config.yaml
d_shared_expert: 128
router_logit_norm: 2.0
init_std_router: 0.0115
lr_router: 0.000532
max_grad_norm: 0.5
batch_tokens: 65536
Below are experts of layer 7 (counted from 0) of a mixture-of-experts language model. Rows are named gate (a neuron's input weights, with its number), up (a neuron's input weights, with its number), down (a neuron's output weights, with its number) and show model dimensions 96-191. Each number is 50 + 15 x the weight over its row's rms, rounded and kept within 0 to 99.
Before each expert's rows: a language model's description of what the expert responds to. This comes from a sample of Wikipedia text that the model never trained on.

# expert 17
It responds to: The word of after nouns, as in Out of, tradition of, plus first pieces of words after hyphens or prefixes: ann, au, c, p.
gate0:55 68 29 48 67 63 67 39 57 42 57 63 16 70 31 46 58 67 76 83 48 44 69 40 53 73 42 43 48 59 34 69 50 63 25 45 57 87 60 64 48 50 30 44 45 50 19 43 50 52 32 47 53 84 45 26 41 44 50 56 69 86 44 59 56 66 61 50 51 34 53 56 40 73 64 58 62 70 62 46 31 63 44 66 31 59 57 54 13 33 38 26 51 34 61 69
up0:67 60 40 47 20 56 64 68 42 19 47 48 73 76 37 28 54 34 68 48 74 68 50 61 28 57 48 50 49 41 68 74 55 82 63 47 38 40 31 56 34 60 55 28 56 40 51 28 45 39 64 39 52 77 19 29 54 19 60 69 59 48 54 59 49 55 57 38 36 60 42 66 40 52 50 44 48 82 88 63 47 71 30 55 46 50 63 37 15 78 67 51 65 65 58 26
down0:60 37 56 59 58 41 57 66 79 48 54 56 38 48 60 48 74 48 46 33 48 31 53 47 37 55 47 71 35 63 42 58 49 33 65 37 52 47 38 47 50 69 00 42 51 54 59 39 33 21 44 57 54 62 77 80 43 46 62 54 51 68 47 45 64 30 50 46 41 30 57 32 78 32 81 50 48 45 42 60 61 71 23 54 41 41 43 72 36 53 17 36 26 55 34 55

# expert 14
It responds to: Main verbs and verb stems right after a subject in narrative prose, such as began, wrote, hold(s), claim(ed), appeared.
gate0:29 38 65 81 67 52 40 39 46 63 50 56 60 51 53 46 41 50 22 52 26 43 38 42 46 61 71 60 39 53 31 73 36 72 53 53 59 19 67 52 42 21 39 42 57 56 31 52 56 58 48 48 32 54 46 53 53 58 47 43 44 67 61 49 38 51 58 59 53 38 54 55 23 36 31 39 75 38 68 86 64 62 52 32 41 18 80 56 40 60 63 33 24 39 59 58
up0:21 48 55 51 69 74 56 41 67 40 30 32 48 14 73 82 46 67 57 59 51 54 44 47 46 44 46 53 49 46 38 54 37 88 34 49 18 50 56 42 30 34 58 40 63 43 30 21 20 88 47 55 39 76 59 61 55 53 49 36 56 50 54 60 48 37 38 46 32 55 85 46 18 40 42 43 46 43 43 64 45 79 38 71 61 42 32 53 44 16 64 45 60 37 43 49
down0:24 68 56 49 52 34 78 53 84 76 43 54 35 37 51 63 56 65 48 19 69 66 34 73 45 58 37 59 56 44 67 51 58 60 49 39 72 47 43 33 63 43 83 51 25 31 51 35 32 50 33 76 50 58 53 49 73 49 54 30 64 65 60 46 65 59 57 54 54 71 52 61 40 22 44 65 34 81 27 72 66 50 40 19 77 53 38 51 67 41 80 47 83 43 56 72

# expert 38
It responds to: Object pronouns (her, him, it), was born, among, one of, verbs after prepositions (putting, settlers), and stat-table numbers.
gate5:72 59 48 62 57 71 63 55 79 50 38 67 58 32 48 39 63 50 30 46 58 42 44 52 53 40 19 57 50 60 68 49 27 62 42 31 62 59 45 34 59 38 49 59 45 52 63 53 36 53 51 53 49 70 55 45 33 49 65 35 68 33 67 73 51 29 21 46 61 42 41 50 60 68 46 62 42 43 34 57 30 51 55 51 66 55 47 30 44 56 24 41 57 35 59 42
up5:41 55 44 56 52 50 49 55 48 74 67 40 39 58 59 66 43 66 54 59 48 54 39 41 43 12 68 45 41 55 76 30 89 20 45 51 47 56 60 38 56 22 63 50 20 32 61 41 67 23 24 67 38 37 51 61 49 56 38 33 45 41 30 46 59 59 56 53 47 14 49 32 40 48 59 30 54 42 20 54 61 59 81 41 39 50 48 57 52 46 33 45 59 48 45 66
down5:52 64 30 45 30 75 35 58 26 61 51 58 53 62 51 34 44 73 58 91 25 48 58 41 78 52 58 48 38 50 55 53 66 44 56 39 51 58 65 75 27 67 75 32 64 19 64 50 36 41 43 48 34 64 19 55 57 46 60 41 86 52 53 52 42 32 48 58 64 58 71 32 43 57 79 30 48 50 39 41 44 85 49 45 65 72 68 77 63 55 67 52 48 60 37 54

# expert 31
It responds to: Capital letters and short pieces of place and team names in sports or transport tables, such as Togo, NW, South Sudan, TKO.
gate0:45 69 52 68 69 59 59 87 86 35 33 54 68 73 53 36 69 57 66 21 62 62 51 40 81 69 55 53 63 32 61 43 67 47 57 23 66 51 47 46 56 31 54 59 53 34 35 45 56 53 45 71 47 85 58 42 00 61 73 58 70 69 43 57 54 27 52 43 35 50 43 68 36 42 59 59 56 49 76 25 00 61 51 47 60 47 60 51 48 61 53 59 54 39 38 45
up0:40 91 63 39 58 57 54 40 58 63 43 69 35 47 32 36 82 44 56 62 31 57 49 37 61 65 57 52 81 44 52 76 29 51 46 28 41 69 61 46 42 61 49 63 71 40 64 66 50 57 45 40 95 75 36 63 54 81 31 48 45 55 53 54 35 67 49 38 35 71 57 69 40 26 20 15 63 56 61 50 25 58 43 43 53 46 79 56 41 99 50 62 40 64 44 62
down0:52 54 65 22 94 59 57 51 42 36 44 48 46 50 33 53 46 49 49 37 48 41 31 24 55 47 54 51 28 51 43 30 54 65 66 60 32 50 55 58 34 49 36 47 60 58 40 50 56 55 42 29 67 68 48 24 33 34 40 78 21 26 36 71 25 46 64 20 51 31 78 48 43 36 56 46 44 51 26 27 45 43 44 67 73 65 38 20 35 35 59 24 37 35 25 31

# expert 19
It responds to: Line breaks and table cells in election results and infoboxes, and the prefix re in re-election or reality.
gate0:58 49 47 64 52 36 60 56 69 34 45 53 36 61 23 54 61 78 36 52 47 51 44 67 42 46 33 41 67 78 63 49 53 60 54 53 54 47 51 25 37 47 68 53 53 38 40 64 27 55 33 31 62 42 36 45 37 59 48 49 36 32 61 62 26 45 61 35 69 29 37 65 71 31 69 35 41 36 49 74 55 54 64 54 57 43 69 48 65 46 60 45 28 48 59 18
up0:68 45 43 54 62 52 51 85 55 44 27 43 66 26 12 53 76 47 62 41 43 58 58 48 47 54 48 48 37 52 40 58 51 61 51 70 64 54 57 39 40 55 50 38 48 62 68 50 54 23 37 66 42 63 43 33 64 48 26 34 54 82 26 34 47 64 59 69 52 56 45 49 35 51 27 56 42 32 44 72 29 69 44 71 65 57 47 46 32 44 40 45 56 63 68 54
down0:57 32 32 32 66 45 43 77 54 45 46 31 79 51 43 23 36 36 47 50 69 84 60 63 54 38 28 38 71 55 52 18 64 49 49 82 38 55 42 51 39 44 42 33 35 50 54 55 45 45 42 75 69 38 39 46 33 73 25 39 72 56 55 43 58 30 74 86 53 99 57 72 68 69 64 70 75 31 60 39 53 43 61 32 49 56 39 19 68 59 29 53 47 54 55 52

# expert 4
It responds to: Latin family endings in taxonomy infoboxes (-idae, -ae), list line breaks, closing parentheses, and connectors like of the, from the.
gate0:50 36 77 16 48 60 32 52 53 45 73 34 57 59 39 65 71 26 51 51 56 61 40 91 33 56 53 50 80 70 49 57 35 59 33 68 77 54 43 39 39 49 59 57 27 45 55 33 45 35 39 30 69 30 22 41 61 54 29 57 58 57 57 60 40 36 61 52 67 57 24 60 56 64 51 47 30 29 65 40 47 51 46 59 56 67 78 68 66 69 36 52 61 72 22 55
up0:58 46 60 70 45 49 52 45 75 47 30 33 59 74 62 40 36 41 47 78 47 40 51 29 24 50 26 43 55 32 33 28 80 39 60 44 30 58 40 27 51 67 47 44 62 37 53 56 58 67 65 27 48 61 60 28 47 72 51 50 64 42 53 53 06 45 54 95 60 43 24 76 44 36 35 59 48 64 61 77 59 62 57 17 52 65 52 69 46 52 34 53 49 66 56 67
down0:16 54 41 74 60 33 24 74 69 37 47 68 53 42 63 51 59 27 58 25 36 44 55 67 68 36 46 44 70 51 50 64 55 80 32 36 50 50 67 59 41 55 64 50 34 71 48 56 40 24 45 79 59 64 49 59 46 41 60 49 27 44 50 16 43 33 69 51 36 82 44 52 69 61 59 45 60 42 34 60 59 36 44 80 66 62 41 50 52 47 79 51 42 44 33 69

# expert 13
It responds to: First syllables of Latinate verbs after to or before, such as rel, dec, comp; also sentence-initial In, the word to, and line breaks in lists.
gate1:54 37 75 16 42 54 38 48 72 65 31 47 44 60 48 46 66 56 75 62 50 43 57 54 16 57 68 54 80 53 49 48 74 35 52 62 33 78 35 40 40 38 49 44 47 53 60 41 38 69 34 69 61 34 53 53 48 54 18 37 48 22 48 41 27 54 53 46 59 55 48 31 35 47 36 85 66 56 64 32 42 85 48 55 75 29 53 60 52 20 11 49 63 65 54 40
up1:55 41 46 34 49 29 30 71 45 62 18 33 34 55 53 39 59 59 69 47 55 59 25 51 45 35 41 63 73 55 45 40 60 44 63 48 39 56 48 36 59 36 31 50 72 58 33 45 72 52 65 33 59 43 66 56 50 72 89 34 64 01 54 55 39 69 59 60 65 47 54 65 32 44 62 59 59 45 91 40 61 52 51 60 31 64 30 44 69 20 63 49 34 66 36 41
down1:86 43 80 44 67 59 53 45 63 11 41 44 56 26 37 66 38 56 43 28 49 64 47 54 56 75 62 65 51 60 41 30 27 29 66 30 61 53 58 40 50 26 40 56 33 55 45 75 34 58 68 47 58 59 23 72 00 59 52 67 43 71 30 51 52 64 54 47 66 15 36 44 36 54 45 46 56 37 59 65 52 36 46 37 48 46 46 16 37 19 22 45 49 45 73 35

# expert 8
It responds to: Closing == of wiki section headings (See also, History, career), table divider rows, and line breaks ending list items.
gate0:71 57 79 52 58 60 21 34 42 46 81 54 59 30 47 19 81 48 72 37 24 67 53 44 60 41 47 52 47 68 42 54 41 66 67 41 57 71 53 53 52 28 53 71 40 54 48 69 75 28 48 46 34 48 49 44 65 34 48 57 52 48 57 68 75 47 41 45 53 63 76 53 65 80 39 38 35 69 57 61 58 72 37 78 54 62 60 65 40 59 25 43 56 48 59 64
up0:39 47 10 58 48 36 52 56 55 65 45 36 33 60 49 57 54 44 38 54 41 27 62 41 29 63 48 55 62 81 71 67 52 51 48 57 75 34 46 45 58 56 56 56 48 62 74 49 47 54 54 36 52 62 66 44 51 70 31 46 42 34 59 63 38 44 78 43 54 48 51 45 42 52 62 69 47 45 69 44 39 41 35 36 73 40 60 00 57 45 35 48 52 80 60 49
down0:58 33 53 59 19 59 57 35 82 52 30 60 32 32 32 40 48 65 43 24 75 46 66 41 46 33 46 28 42 39 33 67 72 18 62 27 33 45 30 65 32 47 70 32 31 62 49 58 34 54 56 52 35 41 54 71 00 50 47 29 55 53 55 51 82 34 66 36 34 47 24 44 28 42 54 35 56 35 44 27 48 42 41 54 51 64 51 77 58 67 47 51 79 69 53 44

# expert 39
It responds to: Content nouns after a, the or a possessive, such as role, research, story, structure, and word stems like treatment, theorem.
gate0:53 70 56 40 62 91 43 56 52 72 74 51 45 71 42 52 34 48 60 46 40 50 49 44 56 54 77 50 53 76 43 40 32 56 40 58 52 51 66 38 28 48 39 75 46 56 45 48 38 24 61 29 43 57 18 56 75 43 68 37 55 50 47 52 36 20 45 23 47 56 46 53 53 39 82 53 64 53 61 61 40 63 36 62 55 55 30 59 55 36 49 66 47 59 70 40
up0:33 34 63 32 36 27 52 58 38 48 59 50 35 49 64 33 39 36 60 63 48 83 71 58 42 79 50 51 40 14 84 74 37 26 36 33 66 48 44 28 50 38 38 60 75 48 47 57 52 68 46 65 36 65 83 47 35 37 45 32 51 20 44 60 84 66 51 47 55 74 56 69 49 63 59 54 35 50 57 52 54 32 52 43 44 14 36 53 38 31 41 44 75 24 57 72
down0:41 46 44 62 61 30 39 44 55 59 45 53 51 78 48 40 52 34 55 42 54 48 75 64 40 56 48 21 50 54 52 47 71 63 74 65 33 63 29 33 92 31 62 41 63 48 49 56 39 58 40 66 67 69 59 73 01 37 42 45 54 39 52 54 55 67 31 42 56 32 55 68 39 35 51 72 49 42 68 44 37 57 81 67 32 62 65 33 63 67 77 46 62 64 24 52

# expert 33
It responds to: First pieces of capitalized proper names, often places or people, such as San, As(ia), Al(ma), El(im), Am(ir), Ed(gar).
gate0:25 51 23 42 56 33 74 74 49 27 51 40 49 56 25 57 67 51 40 45 41 28 56 63 52 57 66 70 71 59 61 41 58 50 63 57 34 52 34 23 65 62 55 53 56 40 60 41 57 68 55 32 50 42 51 38 60 18 43 52 54 44 48 62 42 62 44 66 25 23 40 29 56 64 24 58 63 37 57 71 33 42 29 38 62 34 53 64 40 58 73 61 44 78 43 32
up0:67 59 62 70 67 30 20 24 45 46 68 64 35 62 66 36 68 46 62 44 74 70 81 48 19 66 71 26 54 72 40 19 40 56 55 74 81 53 84 48 40 54 39 37 45 40 49 28 11 60 57 31 62 60 45 43 61 66 64 67 64 32 41 57 54 40 63 26 75 72 36 29 65 40 67 54 36 47 62 54 60 60 30 35 55 28 71 56 67 58 29 67 61 14 52 36
down0:63 53 59 73 74 50 44 44 03 26 51 42 48 80 77 63 60 43 34 74 85 44 41 66 05 47 48 50 52 56 56 24 42 49 61 44 45 51 54 57 40 46 99 74 60 26 17 54 36 59 55 63 55 51 53 55 79 42 42 42 56 42 14 12 45 78 65 41 59 30 61 57 42 31 48 55 64 41 52 25 35 42 40 42 78 68 42 45 47 68 31 32 52 60 50 56

# expert 3
It responds to: Short opening pieces of words and foreign names, such as ro in rock 'n roll and robot, st, gu, and Zhen or Kismayo.
gate5:39 36 55 40 54 58 31 46 43 56 63 59 40 50 62 32 51 65 66 65 59 51 02 50 40 59 26 39 63 70 58 38 60 52 50 51 48 29 55 84 52 51 58 61 64 45 80 51 63 40 47 27 35 48 36 51 15 34 39 54 49 51 19 49 42 20 44 55 49 36 53 32 37 35 32 39 50 60 16 44 55 61 55 33 52 15 50 50 81 51 83 50 37 35 29 61
up5:78 52 62 44 51 34 36 37 70 51 68 36 52 64 77 72 52 67 48 53 48 75 53 36 51 67 23 56 48 23 48 67 49 60 38 47 46 57 57 59 41 52 37 51 71 57 73 34 44 49 39 69 32 41 46 76 47 54 46 35 74 66 69 25 51 40 70 35 49 54 65 50 55 60 62 39 43 78 41 47 33 35 59 81 53 34 77 38 54 51 23 43 16 43 33 37
down5:58 39 36 64 34 80 41 51 79 78 51 46 47 45 50 60 53 31 53 60 62 63 20 63 36 31 17 28 64 48 45 56 53 61 65 27 84 62 67 35 52 66 61 47 71 56 46 66 80 31 47 51 63 71 42 47 31 57 67 51 51 34 58 41 47 34 65 24 38 49 33 33 43 66 36 55 68 25 51 60 55 45 49 29 22 70 66 47 50 68 19 59 51 32 81 54

# expert 11
It responds to: Degree and frequency words and suffixes after is or was, such as most, often, usually, for, partly, credible.
gate0:15 55 51 49 83 48 42 67 45 47 53 43 66 49 45 49 54 27 51 48 61 52 58 39 62 49 61 27 38 33 22 57 46 44 37 44 54 76 53 43 44 28 46 33 63 69 51 64 48 38 63 27 40 52 53 31 52 47 75 21 66 31 52 31 26 54 79 36 63 56 46 64 26 75 53 59 57 52 59 47 43 45 47 42 41 60 30 41 69 49 62 43 78 50 67 48
up0:54 74 37 73 36 44 25 48 61 40 33 60 41 67 71 37 62 57 47 42 63 47 52 56 23 27 29 78 34 86 49 38 58 44 83 48 51 65 20 51 48 54 60 38 42 73 58 37 43 52 34 52 58 26 33 52 47 25 32 34 46 39 45 53 22 47 22 47 48 42 60 69 50 24 43 57 41 51 67 44 51 49 58 72 45 59 72 45 28 63 42 59 51 24 30 33
down0:64 42 68 62 54 60 44 75 30 41 59 47 45 63 53 71 58 60 18 37 50 43 36 99 62 30 42 85 67 54 39 42 42 45 50 58 38 42 52 57 26 53 67 63 39 35 44 63 39 53 57 63 56 38 66 65 34 55 74 63 69 52 66 54 66 46 43 54 11 46 66 54 32 79 52 41 42 55 47 18 59 57 48 41 70 55 54 36 68 40 42 70 75 30 34 61

# expert 27
It responds to: Double line breaks ending paragraphs before headings or The, plus table and infobox links like Preceded by, until, directed by.
gate1:76 36 70 49 55 46 58 52 58 32 42 49 48 40 72 36 69 66 59 57 24 64 54 52 55 39 14 41 45 40 69 50 40 37 46 44 62 42 34 56 44 46 68 51 54 34 73 57 56 54 26 61 50 52 58 45 17 61 55 70 43 67 54 58 63 47 69 72 44 45 31 64 69 74 48 49 20 43 41 80 59 56 82 48 64 18 35 64 79 79 28 59 48 68 50 32
up1:66 48 41 46 22 48 58 57 50 58 28 66 38 49 54 76 38 61 37 49 41 46 43 50 45 51 42 60 69 72 48 58 74 53 37 30 27 33 30 48 65 79 28 17 39 64 69 60 52 63 32 41 58 63 68 60 49 06 41 59 39 43 27 34 52 61 50 49 75 46 39 39 35 22 40 47 54 49 62 41 66 65 69 36 54 15 37 09 41 50 52 53 42 54 67 39
down1:49 46 29 17 36 60 37 58 88 53 57 32 48 41 46 57 44 76 57 21 58 43 73 31 30 68 52 76 64 64 48 58 54 29 65 63 62 54 43 44 40 34 39 02 46 56 55 36 58 74 53 49 50 67 59 28 08 54 56 43 74 29 50 27 33 46 23 59 41 40 45 37 40 29 66 70 48 47 61 61 44 57 60 74 33 68 34 37 49 45 65 77 59 41 37 56

# expert 15
It responds to: Word pieces at the start of headings, list entries or table cells in album and song pages, such as Other charted songs, Vol., rock.
gate0:44 40 31 49 45 52 68 55 51 40 48 24 84 37 36 49 32 69 70 43 42 56 45 31 24 45 58 50 53 18 54 39 28 24 54 43 34 50 41 42 59 47 85 42 31 27 30 21 37 55 44 30 72 42 66 58 18 63 34 46 53 59 44 17 67 05 46 50 71 44 50 53 58 47 55 39 46 26 07 43 41 43 27 45 57 43 48 39 24 00 48 62 51 68 44 36
up0:43 50 45 28 34 33 29 24 68 47 76 31 65 52 45 53 41 33 53 51 56 78 63 20 34 43 52 55 29 51 64 60 29 31 37 49 86 44 53 59 56 39 54 55 50 44 52 44 44 42 45 57 55 61 51 20 38 55 51 32 46 60 35 70 35 50 46 58 47 65 38 68 37 40 59 40 36 50 18 54 45 36 12 55 75 54 41 22 67 24 40 50 30 59 60 13
down0:71 48 55 61 42 65 20 50 38 38 30 29 51 54 63 56 61 72 62 63 38 78 47 79 41 65 63 57 68 41 79 41 43 35 45 60 56 57 32 80 32 64 37 57 40 35 33 46 73 24 55 34 48 61 70 31 22 55 66 63 60 48 35 14 59 59 43 29 74 46 50 45 57 39 42 45 39 43 64 31 46 53 62 71 18 74 56 55 76 38 22 42 45 44 37 72

# expert 22
It responds to: Mid-word letter pieces and diacritic characters inside non-English names, such as Eh-s-an, Bol-s-heviks, š, ā, Singh.
gate0:50 54 83 49 37 47 38 54 54 49 62 39 53 52 42 60 82 66 25 40 66 30 50 56 60 41 05 19 46 38 28 47 51 52 38 46 65 65 36 63 45 25 52 67 52 42 67 53 50 48 33 18 61 40 34 73 56 61 50 32 28 38 20 54 48 52 31 57 48 40 43 44 57 66 45 32 73 33 67 24 37 80 60 43 55 48 56 47 53 21 61 58 39 50 62 59
up0:52 36 54 77 48 46 44 66 69 23 47 65 34 26 42 14 45 64 53 69 62 16 74 75 52 92 41 70 76 56 38 55 50 37 79 66 62 66 39 63 35 58 56 51 33 34 35 62 22 76 46 55 41 62 27 63 52 24 72 54 54 67 68 66 68 60 48 50 63 63 36 39 07 47 38 52 61 61 52 62 24 39 54 45 43 50 25 52 48 39 49 60 63 40 32 65
down0:72 61 34 56 59 68 64 44 54 56 67 40 45 44 53 31 44 44 49 38 50 45 56 54 58 23 45 43 76 54 42 66 40 45 42 48 63 43 73 42 24 56 28 63 61 64 55 45 41 55 41 48 43 50 53 39 41 43 45 24 62 31 69 43 66 55 33 42 19 85 52 58 63 23 46 59 34 32 34 66 90 43 56 38 64 35 56 71 78 53 73 76 69 61 44 21

# expert 24
It responds to: Colons after infobox field labels (Portrayed by:, Hosted by:, Spouse:) and capital letters starting names after bars or colons.
gate1:49 37 53 36 58 43 31 51 35 43 00 25 54 66 63 54 51 62 45 48 29 58 66 19 76 56 52 55 66 77 66 54 46 48 58 54 55 51 53 55 46 69 51 42 74 31 41 42 50 57 57 50 76 50 68 19 59 40 56 26 59 43 49 59 56 39 99 35 49 77 61 30 32 54 37 59 34 63 44 87 42 42 45 38 61 68 72 34 55 57 55 49 31 32 46 39
up1:32 83 68 49 56 49 44 63 59 29 49 59 86 62 68 59 70 32 26 68 28 59 48 23 80 51 41 49 48 41 45 59 36 57 45 32 68 55 59 63 38 32 74 76 49 56 42 29 42 38 49 47 36 45 65 35 33 27 63 60 52 41 67 56 45 45 64 38 40 43 57 40 66 47 47 56 70 40 55 60 27 40 49 31 61 64 41 46 34 53 53 63 63 46 58 48
down1:40 35 28 53 81 54 44 49 31 31 57 60 39 24 57 34 60 33 57 51 61 42 66 32 50 54 47 85 59 74 57 56 43 56 48 24 77 36 44 50 46 52 12 43 33 51 43 39 52 49 68 40 60 60 40 73 49 45 33 49 70 47 58 45 43 22 54 52 28 39 66 46 63 34 50 36 53 20 47 81 70 57 42 58 39 63 55 57 42 61 40 52 70 48 38 43

# expert 7
It responds to: Word-initial f after articles or prepositions, as in fuselage and flying, plus inner pieces of long words like symmetry, Chancellor.
gate0:45 63 29 26 74 49 48 68 48 51 85 81 80 64 41 60 57 33 65 56 50 42 81 24 55 53 38 64 59 29 55 85 49 33 60 40 60 39 34 57 57 45 42 41 39 61 40 44 43 53 29 63 42 48 72 29 52 24 35 57 50 38 30 64 44 28 51 40 49 40 67 60 38 30 49 41 14 27 39 80 49 39 21 32 07 63 71 44 64 57 58 62 27 26 25 47
up0:34 35 53 49 39 82 38 51 65 70 39 64 40 57 42 22 64 48 47 16 61 44 49 47 50 50 44 57 25 62 53 52 74 49 48 43 46 42 45 50 37 37 48 49 62 59 44 66 44 50 20 36 68 24 65 45 63 56 77 74 45 61 61 57 34 66 40 47 66 26 50 41 46 19 41 30 05 58 58 48 48 17 43 33 46 41 40 45 40 46 49 29 54 60 85 56
down0:35 51 47 61 68 37 24 33 18 37 44 31 48 85 43 67 71 92 51 57 53 39 37 81 39 54 52 73 64 47 75 58 74 41 62 56 58 57 50 49 77 44 35 48 51 57 45 43 69 65 25 33 49 46 59 45 32 50 29 53 25 65 48 44 33 55 29 35 86 27 28 59 34 53 80 68 55 41 42 43 62 64 47 52 56 44 74 56 31 61 49 68 60 78 55 75